config.yaml
n_experts: 16
routed_scale: 1.0
num_key_value_heads: 1
positions: "rope"
train_tokens: 330300000
max_steps: 5040
Below are experts of layer 4 (counted from 0) of a mixture-of-experts language model. Rows are named router (the router's row for the expert), gate (a neuron's input weights, with its number), up (a neuron's input weights, with its number), down (a neuron's output weights, with its number) and show model dimensions 256-383. Each number is 128 + 24 x the weight over its row's rms, rounded and kept within 0 to 255.
Before each expert's rows: "gets" lists some tokens that make up at least twice as much of what it gets as of all text; "comes before" lists some tokens at least twice as common just after its tokens as in all text. This comes from a sample of Wikipedia text that the model never trained on. Tokens count by the router's weight.

# expert 13
gets: "2", ",", "1", "6", "3", "7"
comes before: "0", "%", "5", "–", "8", "7"
router [181 125 156 108 118 110 149 148 103 150 135 148 150 184 170 133 111 154 158 116 106 144 117 176 141 147  80 163 134  83 112  98 140  94 143  96  98 160 154 154 128 163 192 141 127 123 144 123  89 125 128 165 143 132 123 137 134 122  79 119 129 131 155 116 145  98 125 132 136 118 159 113 106 167 133 168 151 121  71 135 168 146 144 122 146 136  91 125 157  98 129 132 138 141 137 178 150 135 113 133 110 129 141 153 133 119 130 106  81 118 111 106 134 123 161 126 109 206 119 127 154 105  99 133 147 115 156 163]
gate0 [104 142 115 164 133 120 144 143  58 122 112 147 184 140  98 151 103 154 139 111 118 129 119 165 127 138 125 158 161  62 140 135  86 150 129 111 119 106 155 111 120 116 107 104 174 133 155 142 141 113 117 108 116 150 114 136 122 117 117 129 148 129 104 149 226  98 136  94 119 128 111 134 155 128 109 146 125 111 123 123 115 165 156 166 130  54 127 167 111  92 123 125 114 145 131 144 160 116 106 108 144  97 153 156 119 109  60 166 113 166 111 154 118 126 138 142 134 118 150 132 156  98 134 112 107 116 116 128]
up0 [136 102 114 141 111 144 109 119  88 118 147 149 144 139 104 133 117 142 107 139  76 177 107 108  93 157  82 140 139 123 118 117 128 107 117 145  83 136 131 113 118 114 126 148  88 134 188 110 153  85 115 152 118 125 123 129 129 148 113 154 109 131 108 114 153 119 172 102 102 118 128 129 124 117 112 111 149 141 112 127 173 156 109  89 159 118 157 146 126 173 135 134  95 158 168  58 156 139 105 141 134 136 169 137 111 121 120 107 154 156 137 172 152 116 156 122 105 104 142 145 127 131 113 120  89 153 172 132]
down0 [142 145 135 127 108 146 117  78 111 121 117 151 141 121 113 132 152 125 128 100 126 102 185 168 155  60 124 128 123 133 114 135 119 139 144 169  92 125 140 114 140  96 125 123  90 156 156 131 129 136 119 137 134 150 139  82 158 129 157 116 137 137 150 117 104 127 120 148 128 121 130 139 101 168 113 117 185  97 152 149 114 134  79 134 131  95 126 133 106 135 114 122 134 149 106 116 146 104  99 139  72 112 104 138 142 117 168 125 148 102 135 148 169 113 124 111 102 127 146 155  79 125 111 112 108 107 129 104]
gate1 [125 113 110 137 123 112  89 134  92 114 149 108  88  85  77 144 184  94 123 121 128 174 117  91 108 169 158 161  92  89 141 124  92 130 131 134 127 133 174 122 127 117 123 163 134 124 139 162 133 103 147 154  79 121  79 113 115  86  98 163  99 122 161 158 107 156 132 102 143 129 140 145  82 133 128 136 132 123 117 118 137 120 137 128  94 146 146 127 127 110  90 126 113 114 138 124 153  99 150 164  88  91 146 163 128 121 118 174  88 119 136 101  93 153 138 130 118 108 147 123 148 133 132 128  99 148 135  74]
up1 [119 146  86  99 148 130 115 167  76 144 161 137 143 128 148 134  86  95 135 162 157 166 113  94 115 132 102  82 146 120 138 142 103 114 138 136 153 127  98 111 169 185  84  80 111 143 124 123 108 148 125 138 132 127  90 132 122 103 180 130 152 166 128 123 133 146  91 107 152 113 152 135 145 114 127 110 114 169 156 135 119  91 120 150 155 123 156 132 109 123 141 109  88 114 141  87 119 152 135 115 113 108 142 112 139  94 130 148 104 150 180 132 103 116  95 109 133 114 122 110 122 130 146 141  94 150  74 105]
down1 [ 96 164 154 182 117 118 123  97 126 157 103 125 120 144 110 157 143 144 168  87  96 133 120 148 142  71 104 142 100 129 104  97 162  79 140 115 144 157 114 107 139 113 104 108 107 125 113 128 131 110 125 154  75 127  95 131 120 156  97 122 136 117 169 183 147 142 163 169 155 133 119 120  98 132 103  93 129 107 184 174 120 129 147 144 130 123 164 124 112 142 130 136 103 119 123 119 161 148 148 142 138 147 127  80 136 120 203 147 119 185 108 152 118 165 129 130 143  94 108 103 132 118 106 138 147 121 152  83]
gate2 [ 97 121 125 182 145 112 143 128 125 112 139 130 141 124 127 110 146 110 117 141 136 140 138 114 119  87 174 134  98  84 138 102 132 119 115 179 141 162 171 133 137 110 141 120 163 113 120  91 140 117 119 103 120 133 134 115  87 129  88 122 126 132 129 113  99 127 111 118 124  93 142 150 140 156 115 135 132 114 186  79 121 103 140  80 165 138 121 129 154 118  92 130 152 124 148 126 173 138 143 115 159 117 153 148 166 106 154 124 127 115 165  97 141 100 121 120 151 125 121  91 139 138 135 102 114 137 170 127]
up2 [157 139 145 113 135 127 154 103 119 147 131 161  85  90 128 145  85 127 139 155 141 145 156 145 106 102 108 134 116 143 123 112 128 116 107 114 102 133 143 109 116 112 144 146 152 120  91 175 191 150 122 168 155 130 119 129 119 122 132 126  94 149 104 153 140 150 144 118 160 134 129 126  86 133 157 146 108 105 120 129 184 166 150  97  86 108 142 143 104 161  94 112 154 130 135 104 110 123 191 124 154 150 155 169 101 136 129 123 129 130  98  92 150 145 103 174 144 129  99 111 111 131  93 153 124 172 110 126]
down2 [142 111 144 126 126 156 133 126 142 135 113 141 138 116 124 136  89 113 124 104 119 128 105 116 116 135 104 174 151 133 118 104 145 109 103 125 139 174  76 139 107 133 123 169 128 111 100 172 126 138 148 180 186 153 102 100 134 144 142 123 138 110 116  94 162 157 138 119 160 113 131 125 134 132 175 149 109 138 105 117  99 141 112 141  94  71 149 180 101 151 144 111 111 163 110 130 117 172 144 121 115 128 133 137 139 107 152  75 140 148 107 134 151 121 135 140 165  95 134 119 120 127  82 129 100 118 102  99]
gate3 [145 142 108  93 148 114 165 100 139 105 133 117 125 124 145 137  80 109  62 142 116 171 156 142  92 121 162 124 146  93 119 149 147 164 132 133 146  91 167 122 139  89 155 159 121 153 129 134 126 165 113 124 128 125 139 182 170 123 125 171 144  85 119 117 132 136 111 124 108  95 146 155 134 131 126 137  90 131 143 129 137 116 144 133  95  99 107 109 109 166 115 131 158 167 120  83 127 125 133 144 128 101 126 122 124 139 116 108 140  95  97 150 144  98 127 141 196 113 136 102 100 119 114 126  96 109 136  80]
up3 [144 123 180 146 117 144 122 121 102  95 138 118 148  89 147 143 137  92 124 139 135 129 154 191  95 106 115 140 103 121 131 147 176 107 148 167 166  86 134 146 122  90 141 118 127 151 121 134 115 176 134 146  93 165 155 102 170 122 123 166 123 129 127 136 138 131 139 107 157 155 146 159 131 121 166 144 101 157 124 159 135 124 153 111  95 122 131 161 118 129 114 137  92 145  78 101 157 162 139 110 131  68 121 112  92 122 132 139 164 112  99 111 136 118 119 103 182 137 123  87 123 114  99 125 131 118 137  93]
down3 [148 106 136 116 132  96 127 122 135 111 124 125 136 143 152 128 171 111 139 161 130 136 125 185 139 105 143 151 139 116 132 171 147 159 167 148 135 132 151 103 119 109 156  99 135 127  97 143 123 161 153 169 129  92  95 108 126 127 144 150 109 193 112 120 162 141 158 109 179 125 108 120 122  86 117  74 111 145 178 153 114 122 137 113 145 137 133 127 130 128 114 109  99 115  88  79 105 161 190  85 158 112 138 120 132 135 120 150 109 115 117 121 137 131 157 134 114  86 140  96 128  85 109 126 153 169  83  89]
gate4 [145 135 138 108 162 109 119 120 170 119 135 141 133  96 113  82 108 142 141 141 163 118 119 149 103 147 144 139 100 140 157 101 137 125 123 112 131 127 152 122 124 133 142  96 192 127 136 106 127 115 138 164 102 145 176 122 151 126 160 173 140 141 124 141  68 112 120 136  82 105 157 160 149 137  90 176 156 119  69 136 160 161 145 126 132 112 112 178 122 105 129 141 120 166 103 175 133 125 126  94 121  82 115 124 150 122 154 136 166 128 135 134 175 145 150 169 111 149 139 120 164 177 131 120 119 120 125 150]
up4 [137 138 136 112 105 101 104  95 118 147 138 115 133 103 131 106 156 114 119  98  85 108 117 105 124 131 145 157 124 156 128 134 156 137  84 143  92 152 118 133 128 136 124 123 118 174 139  95 152 124 142 163 141 143 144 112 155 160 148 139 154 143 154 185  94 116  96 122 148 153 131 111 124 107 113 149 153 127 118 101 131 165 116 151 140 139  89  79 112 153 127 148 172 136 119 140 144 116  98 159 136 118  88 148  90  77 108 128  98 147 166 126 106 121 104 126 142 178 130 139 155 112 166  89 141 149 150  96]
down4 [107  93 132 125  94 138 117  85 107 130 151 125 152 111 125  95 123 165  85 131 160  89 149 137 118  79 117 153 117 115 136 119 113  95 107 106 148 122 103 143 140 136 147 162 105 154 126 144 138 146 126 112 161 146 147 127 153 159 207 127 123 109 148 135 164 146 111 126 140 171 169 130 114 160 119 112 126 157 102 159 101 113 194 174 171 104 155 155  93 101 114 136 131 120 136 160 116 166  99 103 131 142 106 132 138 141 168 112 126 112  99 132 113 117 127 103 148 146 106  91 147 107 147 112 170 116 133 105]

# expert 12
gets: " as", "\n", " |\n", " was", "–", " is"
comes before: "|", "-", " the", " a", " as", " an"
router [ 91 114 133 146 157 147 114 117 107  71 124  91  86 140  90 120 122 135 135 151 154 101 145 118 141 124 165 121 107 137 163 103 108 177 128 117 126 112 140 146  92 102 144 105 124 155 142 110 140 133 128 133  52 123 158 158 115 155 182 140 129 122 124 135 184 127 144  78 119 113 136 197 131 101  93 142 147 116 126 100 146 132 117 140 106 113 119 134  86 126 107 144  87 154 114 134 147 143  90 139 188 157 106 127 151 163 103 137 115 151 141 173  96 109 132 129 138  89 115 137 112 152 133 124 134 141  68 155]
gate0 [189 168 163 135 111 127 133 109 161 129 163 158 153 158 136 123  95 110 134 111 129 117 147 147 145 145 129 133 109 123 116 129 121 154 159 109 110 152 180 156 121 115 101 153 103 103 115 161  77 174 124 185 144 139 140 141 141 149  91 129 136  98 117 181 174  96 113 148 131 134 134 130 168 124  97 143 149 138 120 114 121 143 108 118 101 175 113 145 181 103 105 135  94 144 144 143 153 124  93 103 115 121 125 134 173 147 133 110 142 167 122 130 125 111 156 120 154 110  96 160 120 126 109 147 145 131 119 132]
up0 [157 157 173 129 110  68 129  99 131 116 156 132 112  99 139 106 121 121 122 131 140 113 130 142 116 101 137 116 104 117 146 120  99 192 147 150 149 119 162 117  81 103 132 122 176 120 117 157 142 139 145 171 121 173 166 124 144 140 116 125  92 164 133 111 147 129 125 160 124 172  78 142 132  71 134 117 149 135 117  83 118  86 119 126 109 131 101 117 157 122 121 182 125 133 124 171 114 120 112 122 120 141 129 122 143 144  91 145 123 144 115 157 129 114 126 155 154  98 128 148 136 129 111 146 104 133 126 127]
down0 [153 176  89 113  74 124 129 120 124 159 122 118 144 158 175 121 130 130 127 127 106 110 124 128 124 141 112 117 108 115 174 154 134 153  78 145 109 114  99 108 159 114  83 156 168 103 115 147 147 139 142 132 134 142 148 163 107 135 131 114 106 153 156 135 107 161 123 149 104 177 141 150 132 149 103 103 178 105 178 146 138 137 140 104 109 131 114 140 170 112 150 130 115 103 153 105 126  89 137 122 168 119 136 134 121 149 175 146 105 101 137 182 138 127 147 172 140 115 132 135 106 125  90 100 117 144 103  88]
gate1 [107 126 136 163 149 140 143  90  79 120 124 119 114 162 136 160 116 159  96 171 126 128 165 103  89 100 116 160 159 112 111 209  98 143 100 155 118 124 123  93 152 111 112 101 118 164 156 122 124 107 116 150 107 132 124 148 160 140 144 146 153 142 114 119 144 142 133 118 148 102 117  92 116 103  84 135 120 123  87 142 152 134 113 156 104 111 188 160  88 105 143 131 150 119 135  98 134 103 102 130  78 125  90 131 177 148 118 121 130 111 158 148 139 144 135 167 135 140 141 117  86 135 108  84 151 152 136 126]
up1 [106 138 136 144 148 143 120 167 122 133 114 107 162 112 104 120  82  93 178 100 151 123 115  87 158 143 135 112 124 152 158 147 118 161 150 129 132 157  88  97 109 120 133 151 159 111  93  95 164 100 113 122 104 117 142 164 136 127 148  88 106 132 136 102 145 118 109 163 124 146 121 123  98 113 158 133 163 119 138 140 136  81 157 133 134 140 108 128 195 147 143 111  73 106 113 156 163 126 111 126 145 138 120 108 131 115 139  91 131 122 117 105 131 122 138 148 134  97 104 140 136 165 153 129 118  91 127 174]
down1 [113 148 114 143 147 140 151 129 108 129 105 130  82 148 121 158  71  92 133  80 146 133 101 151 128 127 123 110 135 155 175 133 112 130 132 109 113 171 112 170 127 104 136 117 108 139 104  99  99 138 153  97 135 118 209 172 125 136 142  94 153 141 152  98 122 112 127 160 117 106 136 106  91 109 149 131 145 117 126 151 144 140 137 127 156 104  84  97 104 158 126 141 118 100  87 148 152 157 121 124 122 133 119  72 125  86 151 109 126 120 111 144 145 154 146 152  84  93 127 107 141 108 140 200 134 125  66 129]
gate2 [114  86 129 105 124 135 121 104 120 100 153 118 128 173 145 112 124 164 141 152 118 139 135 124 129  91 133 114 131  92  91 116 161 123 169 137 116 100 144 127 127 124 128 123 151 115 186 150 137 130 155 137 122 118 134 136 103 118 114 169  90 107  81 126 124 146 135 125 111 146 167 119 139 146 162 100  79 141 117 148 158 125 107  83 137 137 137 109 127 137  91 158 159 114 150 156 148  86 112  98 124 126 139 163 145 102 139 118 115 126 122 137  97 105 141  90  98 130 166 154 114 178 113 108 118 132  98 115]
up2 [166 176 132 126 142 118 146 147 146 150 107 115 126 111 118 152 137 100 115 121 125 136 137 126 120 116 117 113 148 146 170 120 110 145  86  99  98 146  89 142 116  89 137 131 118 134  91  68 127 119  92 138 127 150 160 113 136 115 128 113 152 183 147 131 138 129 132 152 161 127 115 151  90 122  96 130 140  99 155 118  81 140 146 128 124 143 131 120 144  76 148 140 122 149 120 137 116 157 120 132 127 128  87 117 131 152  95 108 142 167 157 128 161 162 115 140 168 151  92 106 139 109 138 126 184 107 129 136]
down2 [156 156 144 130 128 125 102 129 111 158 144 147 107  97  90 136 136 117 113  90  89 110 169 173 114 167 156 115 125 108  99 111 107 116 159 114 113  93 107 123 139 131 102 114  97 100 129 101 100 156 146 102 133 133 110 105 135 175 105 132 129 129 164 107 191 145 160 128  82  63 102 138 137 109 146 123 137 128 138 127 136 129 100 125 114 144 123 127 120 132 131 128  72 128 119 106  73 137 135 153 119  80 104 114 106 154 171 124 148 130 136 124 179 118 140 148 150 138 108 137 134 145  89  96 129 120 102 121]
gate3 [176 185 141 154 102 116 134  88 129 122  90 123  88  89 120 131  97 140 146  84 152 123 156 115 131 118 137  99  95 139 154 127 118 153 133 138  70 139 117 163 120 160 135 150 136  99 162 119 114 150 110 119 153  83 130 118 122 197 111 148 133 115 134 121 136 143 110 115 153 137 132 143 170 153 141 116 113  98 110 131 153 124 129 133  67 118  96 128 134 109  98 138 147 151  95 152 158 115 104 168 151  90  81 144  66 157  95 102 164  75  92 110 136 142 116 110 165 145 125 117 141 118 156 120 157 122 147 129]
up3 [ 73 112 134 143  99 125 128 131 143 126 109 103 116 162 140 124 127 126 149  97 100  97 158 134 130 165 111  80 126 126 115 136 125 171 158 124 131 176  81 140  87 135 113 162 102 141 126 136 145 144 110 144 158 156  96 148  94 120 134 151 105 147 111 112 111 153 108  83 122 144 143  91  61 123 140 105 144 122 128 145 133 141 145 161  88 134 108  96 147 131 190 123 139 130  97 143 150 155 119 112 135 164 157 166 109 118 132 131 132 107 146 138 152 100 131 115 132 140  92 114 103 121 136 126 103 171 102 145]
down3 [126 136 151 158 123 131 179 134 103 126 121 103 115  93 136 170 142 142 112 160 126 138 120 117  99  87  97 127 112  98 110 101 133 154  93 119 131 128  97  93 127 109 149 140 136 142 100 133 122 209  81 140 168 160 145 118 146 153 128 108 154 166 120 160 127 162 103 108 116 124 135 105 125 137 176 115 133 129 140  96 133 160  93 142 107  99 106 125 130  92  76 106 134 127 120 139 152 112  88 129 108 115  97 116 128 118 134 174 136 112 159  97 114 118  83  92 137 133 121  96  97  93 131 108 137 122 127  80]
gate4 [127 154  55 158 153  82 107 109 127 136 101 110 124 147  80 144 118 127 128  99 134 125  96 103 112  90 148 160 126 141 145  85 105 126 139 149 143 131  85 148 160 130 138 143 124 139 125 114 129 176 152 118 110 138 128 115 139 133 103 166 177 124 126 169 149 108 108 117 104 100 114 168 162  99 120  95 154 187 159 112 109 124 131 125  94 140 164 149 163  97 110  84 150 165 129 119 112 111  98 125 152 131 135 173 129 139 145 133 113  81 134 158 114 153 105  84 171  93 131 145 140 139 154 141 118 136 136 107]
up4 [125 127 142 109  73 136 139 126 125 145 154 142 134 153 115 125  90 141 157 175  98 109 154 124 153 153 130 122  93 121 111 160 114 133 108 143 112 125 144 116  73 154 154 155 131 138 139 126 114 129 134 104 138 141 133 124 120 128 118 113 100 139 122 130 105 115 115 122 149 146 146  79  95 141 122 105 118 111 103 124 123 118 142 144 163 107  98  81 112 177 122 141  84 145 105 133 176 155 159 139  90 110 127 122 124  79 141  80 170 168 130 121 130 122 152 147  89 196 118 159 110 135 130 122 129 118 134 154]
down4 [102  94 151 127 102 130 156 116 178 113 146 155 137 118 140 132 131 133 135 115 128 132 110 134 127 148 120 154 114 136 107 124 138  95 144 141 153 120 142 127 107 130 161 148 144 110 128  89 117 116 132 127 128  95 123 155 157 172 153  77 103 123  84 145 117 130 115 148 165 158  93 145 136 130  94  91 129 127 113 137 117 114 132 125 100 119 150 135 125 141  87 131 182 134 168 125 146 105 147 192 103 145 156 170 169 163 119 124 114 163 148 129  97 120 157 101 103 129  99 138 112 165 144 156 167 117 147 129]

# expert 14
gets: "2", "1", "3", "\n", " |\n", "4"
comes before: "0", "5", "3", "4", "1", "2"
router [147 153 118  93  88 126 129 123 140 129 124 157 167 136 178 134 126 132 123  84 117 184 140  93 111 121  93 107 140 105  90 159 114  72 127 109 124 138 137 152 149 130 116 156 122  91 132 129 126 121 128 135 168 130 114 116 121 120 107 115 105 124 103 111 122 160 118 147 118 139 167 114 144 171 160  85 109 131 126 149  73 103 131 121 166 150 161 112 178 134 163 116 111 101 141  78 113 142 163  94  87  73 149 128 134 106 170 136 174 101 126 113 129 139 109 114 117  86 149 120 114 137 117 125 146 178 171 120]
gate0 [131 112 127 147 130 125  95 122 116 114  66 137 103 131 100 136 181 108 123 126 177 129 129 108 126 131  69  95 128 126 147 106 125 169 138 126 112 162 140 128 149 164 144  97 152 125 111  87 122 113 143 160 158  85 115 105 156 137 138 121  97 108  93 146 173 133 129 141 151 154 123  91 165  98 138 121 132 116 126  85 131 142 158 105 114 131 111 136 116 121 132 126 182 142 147 135 124 132 118  87 135 109  94 106  96  99 114 129 106  86 161 110 155 125 165 129 126 110 138  98 164  94 148 114 144 145 159 162]
up0 [138 112 143 161 123 129 115  94 112 124  61 132 158 154 129 150 136 108 131 149 115 122 144  71 148 113 100 125 113 134 133  98 121 131 132 130 123 143 140 132 158 134 131 104 137  99 114  77 153 117 143 164 117 109 116 149 163 142 155 102  92 137  85 116 166 152 128 127 153 134 109  96 165 120 138 129 139 123 158 111 124 113 125 112 112 114 117 129  97 123 113 118 142 123 163  98 112 142 109  90 153 102 120 107 128 101  94 124 136  68 122 105 182 139 177 117 124 116 117 100 144  96 127 126 132 114 175 162]
down0 [114 116 168 165 140 179 114 132 126 135 129 140 118  82 107 105 138 152 146 126 113 135 136  94 137  94 125 173 125 118 132 154 131 109  73  81 118 113 128 136 158  79 119 154 116 104 164  80 157 152 180 122 153 139 147 177 168 105 169  98  90 139 134 112 152 119  98 114 163 138 124  97 150  97  89 106  92 139 144 130 142 113 154 122  85 143 131 147 118  98 123 145 114 133 125 151 118  94 127 129 135 121 135 122 126 131 104 156 147 122  90 100 146 145 118 136 103 113 156 123  94 101 146 132  66 117 116 132]
gate1 [115  91 117 158 140 117 120  92  93 108 116 146 100 164 109 124 178  88 118 142 133 126 159  85 163  98 115 126  74 105 129 117  92 124 127 153 135 123 132 100 131 129 154 135 110 121 152 156  95 143 138 129 111 135 125 140  96  84 129 167 108 128 101 134 170 148 117 122 175 142 126 148 148  75  98 123 110  91 165 116 113 108 161 160 141 126 166 107 109 121 153 144  99 122 132 107 123 183 113 142 107  97 137  98 116 114 136 107 162 144 138 167 136 146 157 146 150  83 134 145 119 164 143 154 123 165 150  94]
up1 [106 158 139 168 128  93 127 115 127 118  97 140 137 119 134 150 103 105 125 152 129 150 132 114 151 116 108 168 125 138 141 113  80  88 118  94 133 142 119 165 122  98 117 141 122 111 117 121 104 122 145 146  87 165 146 154 136 104 115 164  89 148 147 120 151 136 116  94 137 110 140 145 109 139 103 169 110 125 124 104 137 108 155 143 146 122 139  89 121 175 126 132 103 159 125 156 132 145 151  94  90  95 148 134 168 108  97 124 144 115 182 109 113 122 161 125 168 100 124 114 158 126 142 119 138 172 107 141]
down1 [119 123 151 111 145 144 148 164 130 133 132 101 117 119 155 123  68 122 130 145  88  78 100 172 104 131 141 130 139 117 131 115 161 142 122 128 118 124 101 128 133 121  89 130 121 120 125 145 136 101  94 162  95 166 107 107 137 126 171 121 151 121  73 135  94 144 146 129  68 106  81  89 105 121 156 124 125 163 140 117 121 140 125 110 132 122 113 127 140 152 110 136 109 139 114 128 103  73 125 131 143 134 105 157 156 117  96 143 115 129 138 139 126 141 114 121 130 123 129 179 137 145 128  98 144 111 108 124]
gate2 [124 111 132  93 108 118  98 169 104 153 153  76 131 104 140 103 118 120 164  77 136 139 124 149 125 109 130 141 115 122 151 137 141 158 184 107 194 134  76 149 138 122 114 123 123 160 167 130 113 113 104 134 154 146 124 144 104 159 113 148 150 165 148 108 106 100  82 105 120  92 110 141 151 122 110 137 117 152 123  94 133 105 129 175 133 154 110 124 116 126 135 136 110 127 160 152 125 139 148 147 126 136  93 127  85 153  96 104  79 141 144 124  84 121 119 135 125 199 151 102 182  63 166 136 133 138 123 114]
up2 [156  89 162 105 119 155 121 158 129 121 143  83  98 125 150 108 120 103 111 136 155 137 104 165 132 103 118 110 114 141 154 130 168 136 178  93 125 140 141 157 104 150 100 112 102 138 138 110 163 131  88 143 127 161 150 135 148 113 151 155 151  92 182 182 119 123 107 131 157 111 163 155 130 137  98 170 137 119  99 104 169 126 153 147  91 137  68  92 122 110 118 143 153 157 147 145 121 140 123 138 135 105 103 139 123 180 112 139 132  91 136 150 119 120 171 129 136 156 139 112 182 137 110 123 119 138 102 115]
down2 [165 153 129 110 146 139 182 155 137 142 148 103 149 135 140 139 129 135 144 151 127 123 155 116 154 134 105 120 135 148  97 162 123 114 210 173 112 126 111 123 136 100 167 111 149 110 110 165 120 113 122 156 125 165  98  97 119 122 154 180 128 123 153 104 194 175  89 142  89 120 112 145 165 183 115 140  72 145 106  50 140  99 173 137 154 157 133 141 137 128 137 129 142 108 116 135 159 189 143 137 155 138 157 175 158 115 124 173 125  93 119 104 117 114 127 155 106 145 110 106  78 152 100 143 116 125 106 166]
gate3 [131 149 122 104 132 145 102 129 127 135 117 130 115  65 148 145 150 143 105 105 139 140 146 178 130  74 111 146 149 117 136 139 130 165 130 130 170 129 120 163 103 126  83 114 154 126 146 121 111  96 126 127 149 124 175 131  99 146 176 145 139 127 141 138 142 188 106 126  75 127 160 125  65 123 141 119 124  99 123 138  89  94 132 124 127 135 130  81 128  86 143 115 147 140 146 139  93 191 130  98 108 165  77 148 111 138 131 144 150 129 156 134 133 106 124 139 151  99 132 150 115 155 165 105 148 145 109  93]
up3 [148 109 173 161 138 121 104 115 145 117 137 146 146 127 122 139 112 107 117 144 108 126 136 107  84 118 151 123 123 125 117 109 128 120 192 106 138 115 170 107 129  99 141 131  71 113 123 138 152 135 134 112 120 133 132 177 146 129 115 133 123 148 118 156 117 103  89 153 147 123  96 170 173 158 134 138 167 112 133 127  77 117 128  98 136 156 131 101 129 106 137 133  93 106 129 151 124 103  83  88 161  81 113 135 127 165  85 121 113 130 147 155 131  90 117 116 174 135  88 142 120 116 138 110 102 122 114 170]
down3 [ 97 110 111 131 111 105 111 153 151 136  87 171 125 154 103 126  92  95 127 135 112 144 109 152 124  89 133 174 112 156 144  92 187 180 120 118 114 107 103  82 124  88 151  88 120 120  86 167 152 133 107 126 159 116 137 150 161 137 157 129 111 151 109 141 131 137 129 194 162 104 142 153 108  96 128  98 141 148  97 119 134 165 144  99 165 142 134  79 108 175 123 110 176 132 122 107 126  48  59 110 125 106 145 120 128 127 132 101 125 133 108 126 149 161 174  87 117 136 133 110 125 159 120  96 140 116 144  63]
gate4 [119 144 133 136 107 115 124 147 106 146  91  89 153 137 131 112 114 128 174 147 170 121  85 132 178 111 143 155 111 118 126 114 164 134 146 113 137 139 105 178 130 149 112 138 102 109 114  98 155 135 137 135 140 115  94 136 143  95 114 100  86 100 156 159 161  85  95 130 135 152 111  95 155 127 104 191 104 127 112  86 120 128 131  99 167  87 121  98 136 107 115 136 112 116 139 136 119 152 123 113 140 154 137 126 116  91 113 121 157 107 169 133 128 110 150  93 157 129 136 164 135 118 138  89  93 121 117 138]
up4 [107 131 153 181 138 109 129 115 144  97 136 168 132  67 135 147 133 144 108 123 138 128 136 135  91 110  92 110 111 154 123 120 123 141 132 139 179  98 137  73 127 111 179 128 144 104 112 154 142 135 140 108 137 120 151 119 143 101  88 159 100 148 146 175 110 107 153 148 126 137 140 123 155 142 133 130  79 120 173 143 121  89  94 120 140 139 149 130 131 137 180 140 130 123  80 160 143 105 151  78 110 101 118 172 146 142 151 138 124 164 137 114 100 162 136 113 123 134 152 137 150 159 162 151 160 115 135 150]
down4 [137 121 130 148 126 109 132 126 135 146 151  81 151 129 168 157  88  98 147 157 133 128 139 132 166 105 115 161  97 120 156 102 112 123 113 132 118 177  84 158 104 157  81 145 108 135 130 107 150  93 129 110 120 104 150 173  69 127 137  70 131 139  92 124 167 108 118  92 125 108 151 125 108 113 141 144 159 129 130 116 126 127 137  90 142 128 131 151 134 131 119 145 118 107 109  91 119 103 133 135 151 130 110  94 167  95 140  94 124 145 100 148 130 125 116  92 169 127 142 137 101  76 149 121 114 118 103 119]